Weights of a small mixture-of-experts language model, trained from scratch on English Wikipedia.
Size: 12 layers, vocabulary 8192.
Experts: 96 experts in each of 11 layers, a shared expert of 128 neurons.
Training: a variant of Adam for the experts, 671M tokens, 8867 steps.
Below are experts of layer 4 (counted from 0) of a mixture-of-experts language model. Rows are named router (the router's row for the expert), down (a neuron's output weights, with its number) and show model dimensions 0-223. Each number is 50 + 12 x the weight over its row's rms, rounded and kept within 0 to 99.
Before each expert's rows: a language model's description of what the expert responds to. This comes from a sample of Wikipedia text that the model never trained on.

# expert 9
Description: Possessives and national institutions. Possessive pronouns and nationality or state nouns after "the" or "of", as in their, his, government, British, Army, police.
router:47 62 57 44 50 60 47 55 56 40 67 49 44 39 64 44 71 49 53 46 47 51 52 25 48 83 49 42 49 49 62 31 43 68 33 52 50 49 35 47 45 76 37 43 70 42 55 41 35 46 34 35 61 29 21 43 59 33 46 15 33 34 52 58 48 40 53 56 28 35 51 49 35 54 39 53 33 31 35 50 66 62 45 75 61 52 57 64 50 58 49 64 75 54 63 50 46 56 44 69 52 54 53 35 67 48 61 66 71 74 59 45 60 41 38 48 45 49 67 65 58 76 63 38 62 70 49 61 70 36 43 66 58 57 43 60 69 63 59 45 44 54 45 57 50 63 29 35 39 37 51 35 67 52 41 59 51 47 48 65 48 57 47 37 47 46 32 78 53 37 41 42 37 51 57 44 27 60 62 52 46 50 60 44 47 51 60 34 49 56 38 66 50 55 78 54 59 56 43 42 49 56 57 60 48 52 52 33 40 60 74 52 53 51 39 66 37 54 38 79 57 55 43 64
down1:42 61 62 47 48 53 43 42 42 60 43 45 47 47 61 40 38 31 40 62 57 31 52 60 44 49 69 58 47 48 48 42 47 46 49 55 65 57 60 40 53 54 45 45 43 50 54 52 52 47 17 57 48 02 41 49 36 45 60 55 32 45 48 40 48 39 54 40 24 60 50 58 53 13 50 54 27 56 57 51 53 44 42 54 56 20 72 52 65 55 45 38 52 31 39 53 64 29 27 52 37 75 51 55 50 60 50 44 60 34 68 41 71 42 23 63 55 64 53 41 36 31 68 35 61 56 76 33 64 52 57 47 39 56 47 55 48 54 58 68 52 52 49 45 64 55 49 48 60 46 50 37 53 47 53 71 52 58 25 21 77 48 64 40 42 40 32 52 44 44 43 56 67 58 52 54 33 46 51 67 49 32 56 55 46 71 48 72 50 67 46 47 45 58 40 41 56 48 30 40 36 48 35 64 52 46 64 63 16 49 49 58 61 41 54 52 45 48 54 64 36 48 49 76
down2:43 64 47 22 48 30 67 61 55 35 32 52 48 45 18 57 45 88 44 42 55 48 54 62 22 47 57 41 46 42 35 65 42 35 42 33 58 51 59 37 57 43 27 73 49 38 49 59 56 34 47 51 56 52 55 55 51 54 57 54 45 64 63 44 33 18 56 51 36 72 57 47 66 39 50 30 49 56 58 46 59 31 41 50 43 57 49 57 75 55 76 47 38 51 65 53 43 53 31 40 27 55 53 66 55 47 64 54 54 50 72 63 37 43 61 36 51 53 44 56 36 39 56 49 34 35 53 47 40 71 50 70 35 28 54 51 58 49 43 38 41 48 50 52 62 51 37 44 55 22 47 40 43 38 57 28 57 56 48 56 49 63 66 43 38 43 58 41 29 49 34 50 34 33 50 72 63 51 51 50 64 29 39 48 41 63 54 27 45 59 29 48 79 52 45 49 60 33 48 55 41 44 43 66 46 54 45 62 54 58 29 59 38 38 60 45 70 27 51 59 58 46 51 49
down3:39 59 41 52 66 54 33 44 38 71 51 55 76 48 52 34 40 58 57 68 41 55 43 53 52 45 19 53 48 58 63 57 49 47 58 46 69 49 32 63 62 61 43 48 71 55 42 42 35 59 48 48 47 59 59 57 49 58 10 36 48 47 48 50 52 61 53 17 56 24 54 35 25 43 25 48 45 53 51 55 43 47 44 50 84 53 53 53 51 63 54 45 44 52 54 43 56 38 46 23 64 51 43 58 53 57 70 37 66 48 61 27 57 48 20 57 41 41 24 54 20 44 62 45 56 45 47 56 49 25 46 37 47 70 64 52 51 59 66 39 38 41 58 51 26 44 52 48 53 72 33 53 50 52 59 57 46 33 46 34 54 55 68 45 52 60 51 56 50 25 54 32 61 56 49 45 50 22 16 53 55 56 58 67 48 39 52 51 45 44 67 37 61 51 48 57 56 57 64 61 60 49 58 89 51 47 30 49 54 36 54 49 35 48 50 57 43 47 58 48 65 44 51 50
down4:40 46 58 30 62 70 38 73 43 31 37 65 55 67 55 64 48 34 66 59 58 51 75 51 55 79 38 60 55 32 52 51 48 39 56 49 52 45 72 40 51 52 39 40 56 49 21 54 57 04 51 42 51 47 42 35 47 31 45 43 61 66 48 68 65 54 59 37 29 47 56 46 63 41 47 33 49 57 53 40 51 30 36 47 41 50 51 44 56 52 58 47 59 36 50 60 40 55 61 46 63 48 54 44 81 48 42 46 37 59 56 34 33 75 65 36 25 55 30 45 39 67 56 46 43 52 49 57 45 36 46 57 42 54 42 51 46 45 48 34 21 62 32 49 49 70 29 58 66 39 47 42 50 73 53 54 36 34 39 48 64 42 46 46 55 61 40 34 38 37 34 36 50 51 29 54 60 50 34 52 60 16 42 58 54 45 40 51 49 66 47 46 36 63 58 59 74 67 58 67 44 35 45 51 43 37 33 47 42 58 53 61 48 34 49 57 38 42 72 59 45 52 55 40
down5:41 45 65 54 75 66 46 48 43 67 58 48 41 64 30 53 38 28 53 57 46 38 39 67 65 28 56 69 68 60 40 42 50 83 41 49 60 71 29 41 35 55 59 34 52 55 46 42 52 65 35 45 46 64 52 49 39 37 45 26 47 71 55 41 25 77 62 52 20 34 51 55 48 54 43 64 44 48 53 53 54 49 63 45 41 46 55 59 54 71 38 62 63 40 57 45 46 66 30 66 39 52 40 46 69 61 57 28 53 47 47 40 46 66 50 32 54 44 51 36 44 30 60 45 43 59 60 33 60 36 44 63 60 62 54 58 62 58 59 62 49 63 49 35 73 72 57 35 22 37 42 53 59 47 52 39 42 44 32 57 47 43 44 37 55 64 66 52 46 59 42 63 49 48 53 40 56 58 63 54 54 31 80 57 38 48 50 41 53 45 65 63 64 48 34 47 63 41 53 48 51 63 31 32 43 62 64 28 36 28 63 57 40 54 50 27 31 50 66 29 52 51 57 49
down6:34 73 57 46 29 55 51 38 48 62 57 68 60 61 42 35 45 39 44 32 41 50 38 62 56 49 61 62 67 54 42 30 57 29 53 60 57 65 69 51 68 38 58 61 57 41 50 46 60 34 47 55 65 47 54 66 68 31 51 51 37 42 35 54 70 46 44 48 43 47 37 61 50 37 48 37 49 49 37 26 27 65 55 50 55 47 55 49 55 68 59 66 44 42 68 55 45 55 41 38 67 56 59 58 66 48 51 49 54 50 45 33 55 60 32 35 48 57 39 48 35 57 40 34 46 69 44 68 62 48 50 39 61 54 49 56 42 51 43 40 46 65 33 51 43 19 31 44 49 41 36 35 71 35 47 24 49 18 46 40 58 65 50 80 40 24 54 59 61 46 54 42 57 55 58 40 58 63 46 61 71 59 23 47 27 42 51 44 39 20 49 42 66 64 54 50 41 34 34 63 46 64 83 56 39 48 43 66 49 42 61 37 55 34 50 54 44 61 30 45 43 64 44 63
down7:16 66 45 52 48 54 64 52 79 51 42 42 58 51 35 46 37 49 38 60 48 39 36 59 57 57 55 54 63 50 59 45 59 45 40 47 48 50 53 53 60 35 44 50 49 38 67 55 32 36 52 57 44 60 53 50 41 54 37 47 54 58 42 52 58 27 50 51 55 43 68 56 57 28 65 42 55 57 32 56 52 47 61 60 56 50 58 51 36 62 50 54 62 59 47 33 38 46 53 56 49 50 39 49 57 52 63 51 41 88 49 37 44 42 28 58 43 40 58 49 51 50 65 47 82 36 47 67 37 00 46 49 67 44 50 43 49 52 49 50 43 63 54 71 54 52 52 49 47 53 61 52 44 31 68 57 38 52 60 53 57 44 29 69 54 52 51 53 65 50 69 55 28 58 25 26 53 47 67 37 70 51 28 56 52 58 33 49 57 51 36 62 22 37 51 46 40 69 10 58 48 65 55 68 34 59 71 40 50 48 55 55 69 59 42 55 53 48 55 51 59 50 78 69
down8:38 60 46 51 37 68 63 32 52 50 48 43 48 43 55 29 37 48 49 57 45 49 46 52 61 68 67 58 42 49 50 32 47 52 42 46 37 50 79 45 51 49 43 44 64 51 50 48 46 51 40 52 43 52 43 48 39 53 34 51 52 45 43 56 36 50 51 46 39 55 37 50 62 55 52 45 37 36 68 24 52 43 48 51 35 36 32 46 46 46 54 50 40 56 62 55 55 91 68 62 32 46 70 33 50 59 46 51 46 45 97 65 53 49 32 32 42 77 43 49 43 54 60 51 39 54 45 52 45 41 58 55 45 55 34 52 49 60 40 45 49 56 50 54 52 48 48 48 48 59 59 43 26 68 64 68 84 20 49 58 66 70 50 62 00 55 47 70 33 57 50 58 44 55 40 55 46 56 49 58 43 42 52 70 72 35 67 39 42 39 45 53 51 59 49 55 56 33 42 61 41 60 52 64 47 20 45 54 21 50 65 50 67 52 26 75 51 59 57 56 65 55 52 56
down9:52 37 42 52 31 70 53 51 54 41 36 70 56 55 26 45 61 40 82 25 40 44 57 67 32 50 25 36 42 53 45 56 56 56 43 56 38 58 50 42 53 41 63 50 75 40 72 45 51 44 56 55 62 63 52 69 48 41 48 45 61 36 34 80 50 38 39 65 46 78 39 34 60 51 34 29 74 63 66 69 64 37 56 47 39 52 46 44 59 66 60 31 40 63 61 44 51 51 49 37 32 25 47 49 48 54 64 30 39 31 61 29 34 52 37 48 71 69 43 58 51 59 62 57 42 59 59 57 50 48 83 52 55 47 58 76 28 34 42 58 51 38 49 71 56 57 56 67 51 31 46 61 47 45 55 47 30 58 55 43 36 69 58 62 45 47 35 44 41 63 35 49 73 41 57 40 44 42 32 51 58 51 43 62 58 41 63 43 36 51 34 49 46 56 58 52 42 58 45 60 67 53 59 41 70 55 54 57 45 57 60 53 48 64 72 37 48 34 37 45 49 57 56 39

# expert 8
Description: Non-Latin script bytes. Raw byte pieces of Japanese, Chinese, Cyrillic and other non-Latin characters, mostly in parenthesised native names, e.g. 父ちゃ, Євгенович.
router:58 55 61 66 51 53 52 36 50 31 49 40 49 54 55 44 51 47 46 58 52 61 63 48 58 55 37 41 55 47 59 43 45 55 69 43 52 33 44 38 60 57 40 66 60 43 50 40 45 66 52 22 75 54 40 59 58 25 49 47 46 26 37 63 40 56 39 65 20 28 59 58 39 50 28 58 48 40 49 69 46 47 39 50 51 48 60 95 49 45 46 51 55 47 38 67 48 39 46 43 54 57 53 49 63 43 55 43 42 68 49 36 77 46 47 50 23 47 57 52 48 62 56 21 36 58 43 51 45 50 61 47 48 53 52 68 51 70 43 50 48 54 36 44 51 50 35 48 68 45 54 43 62 47 60 52 48 53 53 49 48 62 39 34 55 45 45 99 61 17 48 48 47 55 61 37 34 50 44 50 60 53 74 39 60 52 44 46 53 46 40 72 46 64 44 61 56 51 72 50 48 75 44 62 57 63 56 32 43 62 09 42 51 46 44 39 41 74 36 59 60 55 55 50
down5:54 57 28 38 55 55 43 50 55 64 04 57 50 36 31 54 51 35 68 37 71 40 36 62 25 53 62 34 39 36 45 56 78 42 31 57 33 43 50 54 48 36 35 70 72 56 40 46 63 47 48 58 56 63 43 65 45 47 60 48 55 48 55 54 60 47 47 60 36 66 43 65 40 26 44 70 45 59 47 48 52 23 46 25 43 63 62 58 58 40 60 59 29 56 69 52 65 48 51 60 21 33 46 44 51 53 56 38 35 59 53 46 37 63 51 42 49 47 39 43 40 32 48 20 35 27 46 42 66 45 58 63 49 66 52 51 48 29 73 59 50 38 34 45 35 50 32 56 54 48 61 37 52 47 56 45 48 40 54 36 59 49 70 39 48 43 53 51 53 29 41 54 51 47 49 49 34 36 43 48 28 31 52 29 68 63 62 64 56 43 43 54 63 38 50 47 42 29 47 44 53 45 41 51 44 45 45 35 19 60 51 54 36 45 66 43 39 69 40 60 36 43 61 56
down6:67 70 47 59 32 58 29 56 77 68 48 64 61 69 52 57 69 46 47 32 59 51 82 46 43 72 64 50 54 29 46 46 52 38 45 65 29 50 62 42 79 60 47 54 44 45 51 25 41 38 77 30 55 50 69 45 48 62 52 67 52 60 53 48 56 48 55 56 36 31 43 42 58 39 39 59 40 52 61 66 57 35 47 58 62 53 46 57 28 53 70 49 60 46 51 51 56 65 48 34 55 43 51 26 41 50 55 56 57 40 37 52 25 58 26 37 45 49 45 26 62 59 50 36 32 46 91 51 56 75 47 52 30 40 61 36 56 50 50 59 35 58 58 33 47 43 36 57 49 44 48 61 46 56 42 39 31 45 63 53 44 79 68 61 55 44 40 69 48 71 52 49 53 61 54 48 61 53 42 52 55 38 41 57 66 54 57 57 53 32 40 39 58 39 60 53 45 21 49 68 40 64 45 54 39 32 43 60 51 63 48 61 43 35 37 29 50 44 38 44 52 63 61 56
down7:36 41 28 41 40 59 41 66 41 60 62 32 33 63 51 68 52 53 35 59 44 76 58 46 56 59 81 43 51 31 62 42 61 21 57 45 33 41 51 44 52 58 41 44 51 45 42 52 62 62 47 72 57 47 47 42 53 54 55 69 58 41 38 36 43 69 56 50 53 37 59 44 57 42 50 47 66 59 52 72 60 47 45 76 27 44 61 52 46 52 48 50 62 70 49 42 59 76 58 35 55 47 34 51 61 52 32 63 40 46 63 60 29 42 44 44 37 61 65 51 60 46 52 53 41 39 48 66 70 39 71 66 42 34 52 39 66 47 71 73 43 37 54 41 38 56 38 52 40 49 58 66 30 67 61 69 48 23 51 37 55 43 44 29 70 42 60 78 49 41 53 44 40 63 54 36 47 34 66 54 55 68 50 34 52 48 54 32 65 50 52 28 45 62 56 55 34 69 45 35 35 71 39 32 53 37 43 50 40 27 38 47 56 46 41 43 63 66 42 40 43 29 40 40
down8:39 38 33 59 46 25 57 36 68 67 73 41 38 47 54 31 47 48 22 52 52 38 52 55 73 52 56 50 79 50 51 37 38 61 48 42 36 40 50 21 56 40 51 43 47 30 50 75 62 59 46 70 63 73 33 33 63 46 38 62 66 50 65 59 70 46 50 19 72 61 41 54 40 43 43 60 37 59 46 52 47 39 42 40 40 53 55 47 46 54 55 52 52 40 60 45 67 45 46 40 59 53 62 72 75 48 48 51 34 61 48 42 42 40 43 36 43 49 42 50 42 37 50 55 41 45 58 50 38 44 56 79 50 57 51 50 50 32 43 39 47 85 42 59 86 47 37 58 54 50 59 44 55 47 56 44 36 52 46 39 34 46 41 49 37 46 51 59 58 49 34 57 73 75 57 46 65 55 37 39 45 39 58 52 50 42 44 37 42 61 55 54 65 52 59 50 57 58 33 41 59 46 56 37 59 65 54 41 43 49 44 51 28 34 52 54 28 72 32 59 52 17 72 69
down9:39 26 58 39 57 54 60 36 40 65 53 47 49 65 64 54 49 49 53 45 53 45 52 70 41 38 57 50 49 44 71 46 56 52 54 43 42 42 48 38 63 41 48 69 48 43 51 57 72 60 44 55 47 41 54 41 38 49 48 39 35 35 36 57 36 53 54 43 54 75 58 35 49 43 41 53 30 50 57 33 56 47 70 53 39 40 50 18 52 70 41 39 62 67 49 44 58 49 53 61 63 61 64 48 31 39 56 48 52 31 52 38 37 47 31 67 65 47 68 58 60 52 46 56 45 61 40 59 46 70 61 53 53 63 66 53 43 59 57 64 38 40 63 76 70 61 75 33 35 52 57 54 64 62 43 73 56 47 73 44 50 52 33 18 65 85 35 67 46 60 26 50 46 54 65 53 37 53 40 53 66 60 48 53 39 33 44 41 39 30 63 45 42 48 52 58 65 79 53 55 45 52 55 44 70 20 44 72 30 23 33 50 51 53 26 57 50 61 41 61 57 49 50 61
down10:42 19 38 57 61 66 66 43 40 65 58 41 51 56 49 60 55 50 50 59 37 39 79 48 72 51 68 63 49 44 55 29 59 55 59 51 56 66 47 50 77 62 57 60 51 66 55 55 33 69 41 51 43 57 75 45 47 46 25 64 49 55 49 49 60 41 48 18 53 59 72 43 52 54 41 63 53 43 53 53 64 39 55 39 56 52 17 56 52 55 65 60 74 38 63 66 69 51 34 63 68 64 63 53 46 43 47 35 30 57 44 53 38 48 47 46 55 62 47 68 50 49 52 53 50 73 44 55 56 52 43 51 64 56 35 56 59 59 20 47 56 49 47 60 75 47 56 44 19 64 42 48 44 45 64 42 54 65 69 48 40 64 62 29 64 42 47 53 39 65 33 45 63 57 38 57 58 64 30 43 20 64 42 51 48 39 55 21 41 52 64 55 60 51 43 52 44 51 55 65 42 33 50 45 60 46 74 57 54 52 18 63 41 59 33 48 46 51 65 44 57 43 57 61
down11:48 44 34 42 90 58 42 53 67 66 53 70 47 50 51 55 50 44 51 81 51 53 56 49 54 41 53 41 26 67 52 51 21 71 59 49 57 46 67 31 59 49 45 37 55 54 32 65 60 45 56 57 49 58 48 46 32 49 59 48 47 35 44 50 45 63 50 66 56 39 33 33 56 58 50 58 61 47 54 74 56 52 51 51 40 37 32 49 52 15 54 86 38 53 45 30 49 65 81 41 55 54 58 45 50 60 55 47 52 43 48 44 47 58 46 30 42 47 36 46 47 49 58 51 61 43 56 31 50 53 54 38 49 67 67 35 51 46 54 61 36 78 49 43 81 55 24 54 28 53 48 48 29 67 40 79 76 58 54 32 53 48 73 55 57 43 66 53 47 46 17 75 63 43 54 67 58 60 47 22 51 57 50 43 65 36 56 42 48 71 55 55 59 43 46 47 62 45 48 62 60 57 56 64 56 58 56 45 51 43 45 43 43 55 47 44 60 48 52 66 38 50 60 46
down12:53 36 51 50 44 57 64 51 53 41 63 44 58 35 61 48 40 64 39 48 43 65 70 53 33 58 29 47 52 39 41 52 60 59 51 41 49 55 54 53 59 48 25 66 52 59 37 77 38 69 57 54 58 71 56 50 50 52 38 48 54 53 38 57 45 57 73 44 46 53 59 51 53 49 39 61 49 67 33 38 89 49 61 42 53 42 60 60 60 40 45 48 42 48 41 75 52 61 70 35 58 61 49 32 53 45 64 96 42 53 74 49 61 49 46 61 41 80 32 56 45 52 76 35 43 54 62 51 50 50 56 63 56 56 42 35 49 54 44 57 48 49 43 37 41 48 47 69 45 42 52 64 56 36 59 59 75 35 61 43 43 73 74 53 61 51 52 35 63 49 33 43 46 44 54 52 51 34 32 45 45 59 54 53 42 54 39 70 68 36 50 43 59 61 70 46 29 49 53 41 49 45 51 44 53 35 23 43 43 89 37 44 42 16 57 60 35 42 63 52 42 75 54 54
down13:50 47 60 44 50 37 43 53 33 53 68 47 21 45 33 26 33 59 70 51 47 63 48 41 39 34 36 54 38 34 41 60 72 35 46 50 36 49 79 45 57 35 49 63 55 44 65 62 51 69 38 53 42 37 40 56 45 53 60 57 43 66 79 60 34 51 34 54 27 46 47 33 53 40 70 37 42 67 51 37 60 36 58 47 61 41 55 52 39 39 56 50 35 57 41 51 41 50 47 33 52 67 68 30 36 64 28 50 38 43 66 62 49 48 58 61 56 56 35 54 46 41 67 17 46 50 46 53 39 48 63 49 55 52 54 24 59 48 48 56 54 56 68 67 57 48 70 61 30 39 69 38 80 66 56 40 32 51 37 43 55 56 56 39 52 35 52 62 42 51 65 47 44 66 49 48 67 46 48 58 57 63 59 54 52 39 52 57 55 43 55 30 54 68 79 64 54 15 53 53 55 55 59 58 47 42 37 37 51 47 59 64 51 47 61 66 42 81 47 72 59 57 36 54

# expert 5
Description: Word-internal s pieces. Mid-word or final s-type pieces like s, as, os, es inside names and words, e.g. Ben-s-alem, Roman-s, immer-s-ive, Lat-ces-pitosus.
router:44 30 36 59 51 72 30 62 23 58 59 54 27 54 52 53 78 46 44 49 51 47 52 40 42 63 45 46 39 51 54 41 38 60 46 37 44 43 51 43 61 62 61 60 61 44 42 47 49 64 29 36 49 40 62 58 56 43 47 26 59 67 47 81 45 52 50 60 69 42 57 50 56 57 13 57 42 19 50 40 49 40 42 59 60 55 59 70 57 43 74 43 63 45 42 63 55 57 52 39 61 52 38 47 46 49 60 54 63 62 45 52 74 48 35 36 72 30 66 55 51 52 58 58 49 57 38 55 63 41 72 59 39 73 37 63 51 57 48 59 39 52 53 48 43 48 41 40 42 43 28 43 63 49 48 61 36 53 52 54 48 45 58 32 64 40 60 84 67 50 43 50 58 60 77 57 42 67 51 57 44 47 60 58 46 55 42 62 62 31 63 55 43 63 37 66 68 43 62 54 44 22 63 55 56 57 59 48 34 39 72 63 27 43 42 26 32 69 52 58 75 60 57 62
down1:57 38 37 56 65 54 66 46 47 52 72 26 65 46 53 44 50 73 32 67 41 36 45 40 37 40 55 43 57 36 52 44 59 66 27 40 58 66 51 37 57 28 62 58 15 45 47 58 55 44 43 33 69 81 67 53 36 48 36 44 34 53 42 28 59 37 62 67 64 34 41 41 42 44 46 47 62 43 41 56 12 36 53 52 58 47 73 44 53 38 45 43 74 42 54 68 34 42 79 28 47 50 41 40 45 41 38 52 51 43 45 60 56 43 71 47 38 46 53 33 48 44 56 43 43 43 57 53 64 27 75 58 39 52 63 38 54 48 60 39 51 39 49 50 53 41 52 64 49 35 44 33 78 44 54 46 44 50 42 52 71 55 54 50 42 47 58 52 36 46 51 50 39 48 49 32 37 34 43 42 39 22 38 63 53 52 65 41 55 51 54 65 43 61 45 47 35 63 38 66 25 64 45 48 33 42 51 57 53 35 39 60 59 65 67 59 33 40 65 33 60 41 35 41
down2:43 57 66 61 46 50 58 66 51 38 57 47 39 59 71 36 58 63 58 26 41 43 44 48 21 48 67 72 60 49 77 61 51 49 43 56 63 41 68 52 61 47 28 53 52 35 55 34 44 41 65 49 42 59 60 53 23 63 35 53 56 59 50 37 53 54 63 51 66 45 52 46 58 25 62 13 52 52 34 28 25 28 35 44 48 35 55 57 41 61 64 45 51 37 48 58 53 40 63 56 45 41 73 58 39 58 41 55 37 38 55 37 63 25 54 12 55 65 60 47 62 61 48 58 62 75 62 47 58 51 43 42 57 52 67 47 50 50 55 59 43 51 54 40 63 43 61 47 42 70 52 37 45 52 61 51 42 69 43 25 50 46 49 44 60 47 47 56 51 60 78 45 55 36 63 44 47 43 70 65 56 51 62 60 51 55 70 55 54 37 40 59 56 21 53 45 67 48 33 36 31 52 69 41 58 55 61 64 66 48 50 78 54 47 52 38 30 55 35 45 59 61 50 59
down3:43 43 26 39 43 60 35 58 15 61 58 35 39 52 47 51 54 57 61 34 55 42 53 44 55 49 63 38 54 62 46 38 37 41 55 60 47 40 76 54 28 55 55 42 59 50 37 65 54 69 29 34 38 37 45 45 42 39 05 53 72 47 39 60 40 52 76 67 52 51 42 33 50 35 26 52 48 49 43 45 29 85 69 63 57 53 52 45 52 60 67 50 52 60 45 65 55 22 43 57 54 61 52 39 33 64 60 67 60 34 52 36 54 60 53 57 24 51 41 41 46 49 34 42 21 59 61 46 76 59 30 35 43 61 47 43 45 56 44 52 56 52 49 87 40 68 64 34 44 42 53 47 66 60 24 61 53 38 57 69 60 30 50 43 65 58 44 61 46 48 52 76 46 51 55 56 59 48 57 38 53 53 49 48 52 47 53 61 56 49 65 49 49 56 45 40 57 78 56 58 58 69 47 47 52 50 51 51 59 47 50 52 56 55 51 58 72 49 51 45 53 70 48 38
down4:62 49 60 42 45 35 21 56 55 55 40 36 28 57 57 49 42 66 33 47 62 43 61 60 47 39 46 66 53 51 45 53 49 64 55 61 65 75 48 32 61 53 72 67 71 41 43 46 69 22 47 74 44 53 40 59 50 47 60 45 46 64 43 51 66 56 29 35 55 42 44 51 30 45 54 30 42 67 55 19 41 53 41 56 57 36 50 63 51 53 30 59 60 59 54 51 60 65 52 78 41 39 51 53 44 50 37 61 44 58 64 48 53 56 43 57 35 67 46 58 61 35 57 53 51 59 54 53 67 63 57 65 59 50 45 41 50 42 65 55 59 61 53 69 55 40 52 62 22 53 31 58 43 47 58 40 39 19 56 45 50 61 56 43 52 40 69 66 86 62 51 51 40 55 47 69 21 58 69 61 33 42 60 55 53 42 38 50 49 35 27 45 44 51 30 50 59 48 58 50 50 28 27 38 36 56 67 55 40 65 59 44 56 63 42 61 87 45 48 49 41 67 59 47
down5:67 33 67 51 49 50 63 56 63 73 63 43 48 44 55 34 71 50 51 52 59 47 32 56 45 44 51 51 56 29 52 44 46 36 65 51 47 40 54 52 57 32 34 39 48 17 67 45 53 64 65 32 34 62 59 54 62 65 56 49 31 77 54 58 61 56 38 47 54 61 64 56 49 27 60 45 87 51 41 61 54 61 50 33 66 61 48 34 46 54 66 37 50 61 64 64 42 50 28 60 65 62 44 55 56 49 47 35 29 53 61 42 36 78 65 56 43 51 41 55 54 42 61 76 54 41 45 62 22 47 70 56 38 34 53 44 46 33 46 43 53 71 35 45 52 62 28 42 45 60 37 33 19 60 44 50 42 40 36 53 37 51 59 30 22 72 35 55 49 37 45 27 45 50 63 60 40 66 46 60 46 56 61 45 23 51 37 40 48 32 64 56 53 51 54 65 54 49 58 53 38 44 57 48 38 60 36 44 45 33 44 48 45 38 23 47 51 52 48 43 45 43 36 59
down6:36 41 81 44 70 34 35 51 56 44 73 54 47 46 62 46 57 58 23 45 53 68 60 57 61 51 43 52 46 42 35 68 52 48 44 58 53 63 31 30 60 50 65 40 44 51 47 43 59 44 53 60 51 47 79 41 44 67 48 42 47 42 40 28 38 49 47 45 53 47 32 59 54 55 37 19 53 49 66 56 58 42 52 63 51 62 54 53 53 54 52 59 47 47 42 38 44 31 61 46 53 47 55 69 29 22 61 41 66 59 31 30 36 58 57 36 32 42 47 58 51 40 56 48 55 57 52 59 40 60 74 61 51 47 45 71 59 31 39 38 58 45 37 74 71 40 55 41 55 52 57 46 76 35 49 62 45 49 63 52 26 47 64 39 56 62 75 59 29 60 57 73 29 48 54 47 45 61 69 43 58 39 46 79 32 69 42 57 57 52 34 56 47 57 14 29 36 44 50 57 51 38 33 57 40 55 49 45 46 58 50 52 65 45 46 59 46 19 39 32 45 64 54 51
down7:43 40 46 57 34 49 63 53 43 24 54 48 51 48 45 40 52 43 48 31 52 24 38 54 49 49 42 36 57 25 52 36 44 48 33 60 60 35 66 52 65 30 84 38 66 66 26 57 58 41 43 40 64 40 61 44 41 58 33 28 47 40 45 63 48 65 55 52 60 31 67 41 49 48 63 77 50 62 62 55 33 59 60 49 42 54 38 62 66 36 59 25 57 47 42 59 70 42 44 52 52 51 50 45 35 23 52 69 50 49 45 70 59 41 79 34 40 53 31 44 39 47 47 50 59 71 40 36 82 55 48 34 45 37 54 58 34 54 75 46 21 50 44 48 32 50 48 55 39 43 62 46 45 53 69 73 64 50 50 49 46 50 54 29 56 40 30 60 43 49 35 67 14 64 62 41 63 45 61 51 59 56 41 50 63 61 57 62 45 70 53 60 50 67 50 31 58 61 56 47 62 50 65 58 35 39 52 45 56 36 50 33 53 50 44 50 44 42 66 49 48 56 45 39
down8:45 58 41 49 66 47 42 25 40 36 53 48 59 44 61 69 43 68 48 56 64 52 60 49 38 57 38 28 63 36 31 53 52 54 60 31 41 65 47 34 39 27 58 47 42 34 49 74 48 60 35 44 44 46 58 53 49 48 40 44 37 33 56 55 44 43 47 54 65 53 52 48 62 59 45 31 77 52 69 42 53 55 61 56 47 47 58 46 48 79 52 50 52 82 66 46 39 59 53 37 57 55 33 75 49 37 51 55 49 53 58 28 52 48 43 43 48 49 44 51 53 32 42 70 34 41 44 51 61 52 37 44 64 33 72 42 56 35 50 65 69 36 59 57 45 56 31 51 61 47 66 38 74 39 41 34 34 50 62 40 32 65 63 37 66 55 56 48 70 21 56 72 44 60 64 60 34 73 38 63 59 50 72 53 46 49 33 47 50 57 51 27 43 47 66 41 39 54 51 61 63 35 10 49 74 49 48 59 31 33 40 39 38 61 60 63 53 40 57 50 62 45 47 61
down9:26 53 65 65 51 46 54 46 37 59 59 27 71 53 41 56 42 48 57 56 49 61 44 48 50 49 57 24 36 45 40 42 33 59 35 50 47 46 98 49 54 68 59 33 76 57 53 57 58 34 16 69 66 47 40 62 61 52 58 70 54 63 41 39 66 42 53 29 43 61 57 43 33 64 53 56 50 44 41 45 26 43 43 15 46 86 52 50 40 38 43 47 36 68 64 41 45 55 45 51 49 59 46 43 33 44 39 61 57 46 40 54 53 63 48 59 57 57 42 72 54 53 72 47 50 44 67 52 63 63 41 69 37 64 59 33 61 47 57 57 41 44 48 47 34 23 52 60 48 52 47 55 63 58 57 50 46 74 53 47 57 47 64 51 38 52 48 65 54 68 62 40 43 66 52 38 58 39 35 51 40 39 52 52 42 70 83 35 42 52 50 78 49 30 52 52 64 54 59 66 56 38 32 53 27 55 52 49 48 44 39 54 64 50 41 45 36 37 45 44 42 57 47 54